Experts of a small language model: width 256, a softmax router.
Below are experts of layer 7 (counted from 0) of a mixture-of-experts language model. Rows are named router (the router's row for the expert), up (a neuron's input weights, with its number), down (a neuron's output weights, with its number) and show model dimensions 0-255. Each number is 128 + 24 x the weight over its row's rms, rounded and kept within 0 to 255. Numbers have three digits each.
After each expert's rows: a language model's description of what the expert responds to. This comes from a sample of Wikipedia text that the model never trained on.

# expert 29
router:165134099115133122159119147126105119139131123175132103088169161132172178093077091128132100132101130117134151083104097131110185142163123132082140098137141069102149136151108107158156086113161136144140161128152109121183165122121141157159143103158092131158158131085161138093148124170145125146166133081164136159118141137128124116104096138159141102120093103137066135088118124137129127126153142133099136146147125131104104154129131153153126171093084134097095146156142116137178142159107099096119104100162081110116111153062148141095122139115143125125129109094134141130110116124100125122138125083124133149124124113153093154119108132157125114119135139137137120138133107105126120121155084143110129118152126129160149157115127154153153103122142162085117145086133105137154135095118098
up0:162158147126095148149119139082092140128146095164109113131114139146132092113143091151163120147124157119090162116180119143142147105081112096114124099127154124134164118157145107112140098121156089119125095109107110137141118073136153114108148123113085133147145102132120115135119115126123148102103130162114122142110134159145129157115148151136122122178133136121138139168075141168131060104074099123168199148189136107140110091119150142135134146130154071100112118114129123119145085121161139132165107118132078125130093114120139117157131116139129102142120149104146118100147157112130146136137145155098147166140159123134155165153144103120129133113075139115096115080130147080092120150158110124144105170178127131093146096120092102133167112123121143110146109153103102138132120180128138
down0:170123164120110124106121127130142157152102115122137137115122135134130163140107131120092151100158166119133096097152124100116166114142132134127160066144081121137130172141134144142111134130145145155115108117125109125094090161113161125161121163144124127126138118122128132156130142129099132094081087122104124167143158103156143161112121151112128085098089131170174158116145114145171160110117118141136156145106131118146144108112139120157169131074109124098154104132131053074135136148106100118193153099114068121144127097147102076151100106132110104157126134109121110135154156108106110121150100110080157127140168065099139127118115108140137101108167122160139112105156169147103111124124099160148136139169118120135167120142124127125115106149081157126164124138130119151148134099176118
Description: Common-noun word pieces. Pieces of ordinary English nouns and words in descriptive text, such as wh- in wheel, whether, whitish, plus -ock, -mark, -ism.

# expert 16
router:108084088126096130151093114126155128158162149114096101161082151133121117114153123121133146133120115179102144096125160097150099122155164131135110127150155130138111145090124126168100174114136098154142125125132079133093127147083167160092189136139140141123105155125150163158107138112129110118123157120080086086144133128128090107158171093106120135134131106122102095111141103111159114166120097086101129132145142168132097104095125130157113110107131109119117097136163105097156156155121118124127091106115151124130102154135173101119133151128134157116152112125121168127177095128116117141124123116131125114078169138152120103140118135126177130105146150140093128080082127134155148138110192143187115134159123156103135121130124101184134148115170120116172136148091109141120138138129137
up3:132131117147130121096122157105145135142141115114145125103119138159151143121121158162113122129115123124158129132103146140124119150129097121138070134129132134107085114156091155078109136101124103130191143147133156095077137091125172139122116117119138123183106103125098136097134093145125127126180143158132074138141141102143184131128117108161068114155061133147146157164151100165141133135135118150107089126143108121164150118171117092113134126157117106084101173120101134151169126151144117116110132102107095137141094136059126112139156151100074167099145135127135121158130150092130118116159137117137155112126134151213134115119130156097133102132128134124112124123109141146149114142119094144140112120137121138145127107123116124090140119083092125215144142112114132081131115126137121
down3:148103116123121157152150122114143169162145127138144139157088096131090145156132097115123137117107078147106081122186130136121168160122108150118150111157132146146120136166104150143136172132114132133148100148208120136116117133102166132094130149136141139104158122107100102108136121127149114127130175151118103075109121127108077115141139124124097173121080122136138135178114175137129143145150179146147137106113115082119142157153142118168130111106116114160151098107155086117145119107137114158069140139103139137123159179105124054115126105126086140173090089121074100127114128123152156144099158160106092181120122127141117163119127100151107120118117125124115125148132100156108098165141129114111096117129128120102152129077152119145110110127142137127123115107130139111113172121126153
Description: Sentence-opening function words. Capitalized prepositions and question words opening a sentence or clause, such as On, For, After, During, What, and linking words like that, because.

# expert 60
router:106155104121133103131128091118129128104111120130138101196125114155131160126124120139123151131129137125104136161191148149110092120119137148132096128134115152114106161100130140103117130123145126147146128179145140083115092113147104129097136121065157115095104121160147163151118148116176107083104135114071140146109133143125148135149158112115088148133144141109138142153121101144131121160140103107129165120097144181125174137120085102090091104095146121084102108162145123136149118131122164091150098068109164177121129132170106109121127177150121072159141160190140126143141116146129151127160122101099157135117141171126136095170143089148117140123125156095099120152083160143116108086098130155118145142133092137143142137130119087133116153163115126127087126155126129097122135117118159
up2:130129112191104149163168155128096141107120055175133117139112102139131101116099139104124149095141081110147144142138145122130138141099072185114079151110126138148146136094095102136135165163176167094066130118127170119144144126090069125138132135129141155132139108127147090129134151095116126114117131136124131118165162124101098170074118115088158076093154146122143144135138128095104109107196116163149117112110121136116115101158136123127148151156132137100117124116110172155128117125117123135142141122158108125127142135141126130118097088154114153165068150112107106110119125107126106076114141143144117132134126099128111173145132123147129208184124138170139143102127099116121151145138132131120136129130159128138136147083135143124127112125091155110117149137115134139139126169113141
down2:149108092103141151126135116113126108139176108101123137165090103178165139128134124124120073099146150110118092083090126128118156119146109150080103161183126129125091135151145143143177142147105092103128128103109132184136111154109092106152147112108073166120078154129157115106131122148146151131133120130112106143113139106127128096146170145137149162090128152164118122105108174142087060111135128109166145095158105176131123113135135142120108149113146142103172143106122113125120143130124153095164179158118132119103140080118094129119110113109141150157108135121100093124126147141128155146114151169085097108139162133080152165104167129142124128119141171128115136140148107105114126134128118158088134126141138121135137109141113107150139133172148173114162132152131155076144108102099124
Description: Conjunction-like prepositions. Words as, for, after, because, when introducing clauses or phrases, especially "as well as", "as a result".

# expert 55
router:150089099178102136150126130185174107132125125088140138179085106114132133146125124156126139148115161114116115127135128120179131060103133131146136110131110149152089177102115110155128141120120103115127102164105132093164140155167134143138144097100137138133168162117095098157117119118133122079108117086175120123096130184155155154123115133161161128114108111120166120121122138122147089145140123108108126133149106153099107093158103111140097154134156081117122118133168135058148108120127110115120088138139180118132150186108132129103136139132126171151156114135137118114136118170101144123094122124121120139098142139101165114144139119114108124118075115149128091096134131145079117114171157139145152138165143131112119096075129110138132167132105128170160126161145108157154140119161131
up0:108102141067141133187173166116160134144155124144108144166170154114139086121172175151119161147116140134103124154167141146146109102096084155082146139113143115132164151153109121166130106109056128166083147109134099150087121120122125102138101115150119144139103101113113123103124140161122133098133142111129153156132160138159130128116123091170169077111096132124102126170106156131103139140178136110122116135116145134136087122092133117142096108095112114138133100109129121131158118104111119119130131135083143153142138141160135154120124126116153130105145102099183112132154100146125152116178149144081124155128166116142109113088135126097169127154120125107123127130134179086104109152140121110076155161098141111107125127095129146144096107109087097098119136154096107101126102132144121
down0:125101162166107142116132087157123122176153113140115136160138121110147151154152163126085136153145178093155170152112137152084137089138105178085139139117147118100150140111130093143112112034094120183065148102106135121121130108127161136132080081134135126165154118129107137123094113126138114116123124145111100174108164152130143191152114155165102149132127121099122130133134101141133139168105121159133128136133142115132107118121083123117128111115138108120152138140115112184149097127101099156088116146131108135178095182109137132125163144110110144130145174095158130113095106139112158145151121139113125138089154082117151144132153156116105137150144129159094122117120175108182108147109118104113120118142080118137106148100128141100135127118154127132116119138124096128099125128107131
Description: Prepositions and In- headings. Prepositions in, to, at, by, over, after in sports and general text, plus In/Re starting headings or words, like International.

# expert 6
router:171122137141105150141150099154158135112127125103128126119077141137147115144094124148108135117136110129115114167115106083086098132113126184162157128142125133124095140127111155117107107147148125154107149119058183110145099137094113081151141107153102121147120093148142133110144120093108161093123138140153092147118111163106135147141144148153117109158169133117136152143150142116152112098124100138105138137101171102146136120196098133165081098163143117149082151100111112114143111153093164184138095119120115138122138143143124165140171100113114139130113139094108182146160090076151153143115126128093122139134183163153152138098116093102083177121110131106114098151094118101118130120131137158142139132162119127104113102153142121142119137112101109130091118144157129114130097101175160
up2:128109138127093118101119125157109110121133155119125104100095148143096133126134109111121115110089132095067145096165172138140129126106127117135129117122144132143141095122132145101091094111188090141109130112138125112072149122121122158134130098138178111120135122104183155104131153123128143173187137150091119128081049127134107151158097172102122142128140104136114137086092098147156143090159128131144187124142150132127124111138154125102095139107153115139156103131142126156171138127105102109125100100160093159128093133118128099140154141116123138171131126108137156113164151121177127123097149170110133103119137129162145125105158164117143143135128070128114100138113147118141128086117130106168169061147145122140104137108141154122102111089127125128105097102131108107153115151153182
down2:120088084149109132142137158107153129146103153132124134081144091098135143116148168144135118180138124152135170107139142102181110156102105165129146092126102134127137082128136110128149114103174121139128179177103097156096144140111133151167119080148124123130089111080130125145106118138141132161124105100157111139086155175134123163109142155148159118109083108146132144143129135077130110133099143155135127111081123164125183149152177122125103105120131132124127178106104159107127116118133141093085157112161096136136166123149144152141162099113123189118118110108092117138092075090153143154153101105122115096128121096062146100112105102143133118141112147117149125112103106120119147094154139190123150109117107122132143119132142129156135098121117119113134124151144151132123142126169145
Description: First-name beginnings. Opening pieces of given names in cast lists, tables and rosters, such as Jo, An, Ar, C(y)nthia, Al(exandre).

# expert 59
router:123150133128106143150123105116163114120117138114138133114153133116056121086087117123161151109099092107134114174122133090142152163112149093161142130101116088140113118135149142112099161119101091149159116108113141122112166138140131135147117132143138120128131162119121083149143122145108143125124131109140112121164125126162123129127121093126149132082101122101091107147098147103115118077096162127152138099118140151165131102083108104140151110175140079129149116106117155147095130145144174147134137147075134180138124148118171172120128139101093178130180123142114132146128132086086140139149124128122098090117138117100155118172115089119109148104094076160149110100137178132105153134135146161110108117115130133133136128115117108187108151115139100184119108176134136176177128165121100
up0:166170117101142139183177164139141133140112087111131141058091109144079100102161115116142143134078142090132120131118121183155164128093095140117110143098087135133116124158138105139131136160148133117133129103116145117142080112107129066151143131133162154084139137131151088124071117131128117137140083126117121095093135108151131184111111124140153074105141103118123156126099169134130136080155122110085113097137123133151165145120140146121115139142134147077137152146161145144070141136125123130148153124104145130120162141124185125114094128131150098127097119149110126152117111129109161128134146130116186130102112141091130130108138104122145146102134096137144137134105127098079103115138113147131122134142147149156183140116135084179117117082172098112127144119114148124122099142147111
down0:120117148139062136135165101158120132144162132132120133143167145159127105114132121083096146079093099120172135128111148146165101138135104111133159142118103136143122158157157137143159149121119110080091146106155107098146147165124171160150128177154123125109146113112106149110108129129145144121091098104137139101134141127129124101095111102146161169100128082136087118106136111136096101149107152135133120109096104148111175128107152105098137144171146131150143148133153115071107096128155122150109119149099171142120146131152092126103131166101155160112138158175125083162124148178144137116124143107123106102129139123125099193137136138100144134117112105136116133106111142127156128188118140091077118134120149163127116108120126057099132101098124101155119124128071125137170151109109140
Description: Capitalized word openings. Opening pieces of words after a space, often prefixes or capitals, such as De-mocrat, Con-servative, un-lawful, Mi-ndanao, Mis-sissippi.

# expert 15
router:135101172163122118128096125093102137130156144116098118118097108085130078148121113093131169122100112142164112112099145128137117180143158088118112115126131124124126105119087144166106081138111151131160133087131124124126144134116154095124122130144070074138084116151108116092147124135144101134127146131113153132173115128114096131106139150138136138120137107108101117153124144094139088102136151124109127142102152134148170107159116179137153093153129153162116138131105102119110132076093110139148145137082160140120118166120132154117133100092129143164151125126123135110120094159127085145180123127079094101197182148163129093137131174133171124140162179164099152117141099140104114127161120150105124155097149129100132129131119158132114092128145086117152176158137109158138125138144157
up1:159126121111113083094146132127137122130180132122137094150107141175110135135145156144121111106124108144113125181108118154154137120136136135163145126141156112115098073173135140109110153109141092124111128149126126087123104134084091145111097181116106122138119127128136104134144121129117154145127127137138142081121121141151140114139149125135161137161090122156138089128097165124147159129127090133122159134133140143120130127128154105147178168117095149116151191139063129088092132128157130105103099149071124134117110164143097140083088169151071143128131110155122125105119128114092100102118149141120113109125094132135131124119141125131118146128142159056114092122196133103057212114156141126123103122094107127137096121140111112129149102100173117135143123120117124120140092135155122
down1:149099158129161131117151104124168115120117164140116115137113169139148158150118151124094141111149132179140115154145072077126122142141160129122119119124120110121090078119149104146157093176143130144108159126142120130130096166124136156177133154122100114149112126134165077157103159117126129110129068122128113150129172138114149109131157115131141099177152109134093092119161161130128151091120148166126130120110134118100124164143105095151099122135125121154103156120111172140069153128134103134144137090152119133163138144123192132162100144169127133099140147123115096115164120107158097109138115134148109089115165125099076092112089126109082114101086130123146146072109112129118167114161125134104116137090121117125157157143137118175153101122089146132132138123140168115116082112104110
Description: Romance name beginnings. Word-initial pieces of French, Italian, Spanish or Catalan names and words, such as Qu in Québec, Val, Gu, Mont.

# expert 41
router:148095105089154118132145140155113183123154115170189104091147134125120132110154147143115142158133136164123137157151102086134153142091133102119117122145135141131171116107142143101101130140102109095150108177158126116113136130127133125115124136141134154114151103102150085120129081099103147144157095103149171133142100174082136130126122102149146153119139117106056129141155127108125150159109159130124118110128126100138132121098096100129142174091113093116113157150050138112095097142078102092142137147102131118157106123133102166085109093134124122073138150116115130188144086132134116113139170106153157137085103147131162125117145133155115113166150114133099135148109167096141146129128111117150129117098109099128108165153124152124148131121154092155111102096126175107140141132148164
up0:140129126121121132113154142154141130178155168120132102126156084136119136136108108139130109147087115151133175167136155133111128133089117126155117152108136131112138140137188081098132086104159137166148130139122151149132143141084072121142160130150142140124107138150131131089149166135116120147143165116089103115112120123138108170156117064100181167110153128107151172096168125131129101132114099120154117128154128143106142130112133129172147090098168112127082118160113099163101127093152119171104086119112132140132125114135097116086136110109109110125120139119125083108084125151101142139119146117168155119137140145158081097111166120167111144125153148128108129102082138148084106100086141125138121142144089157112123174144122148169119087155127131158118132164129103086108142115159084
down0:103074130133133109146117102123129150130151158141150141149111099155142123127083143135094126130130115123122124127135116131094097120112122109147074101132132143137145063136129140149122064147148144135159168105091112166172157146110165118092102095131128134139117164146163113108111151117121169100136165169121135123102137135082122106106136130157113128138133130121144134128103139177139075091080142110117109126125126061099121143124123143134115125115130158112118159127144126149112110157094125159112145179128114189094130092162145135089160125131147162142122154116131130120100114152136109128166105116168134102146135140155138080082107110090139116144086127122093159081149138130145108101167101135140130146131135129129140118135194163115161146095160093108153132155186179094127126118138107
Description: Infobox field labels. Labels in bulleted infobox lists before a colon, such as Died, Preceded by, Batting, Kingdom, Species, Cinematography, NRHP reference.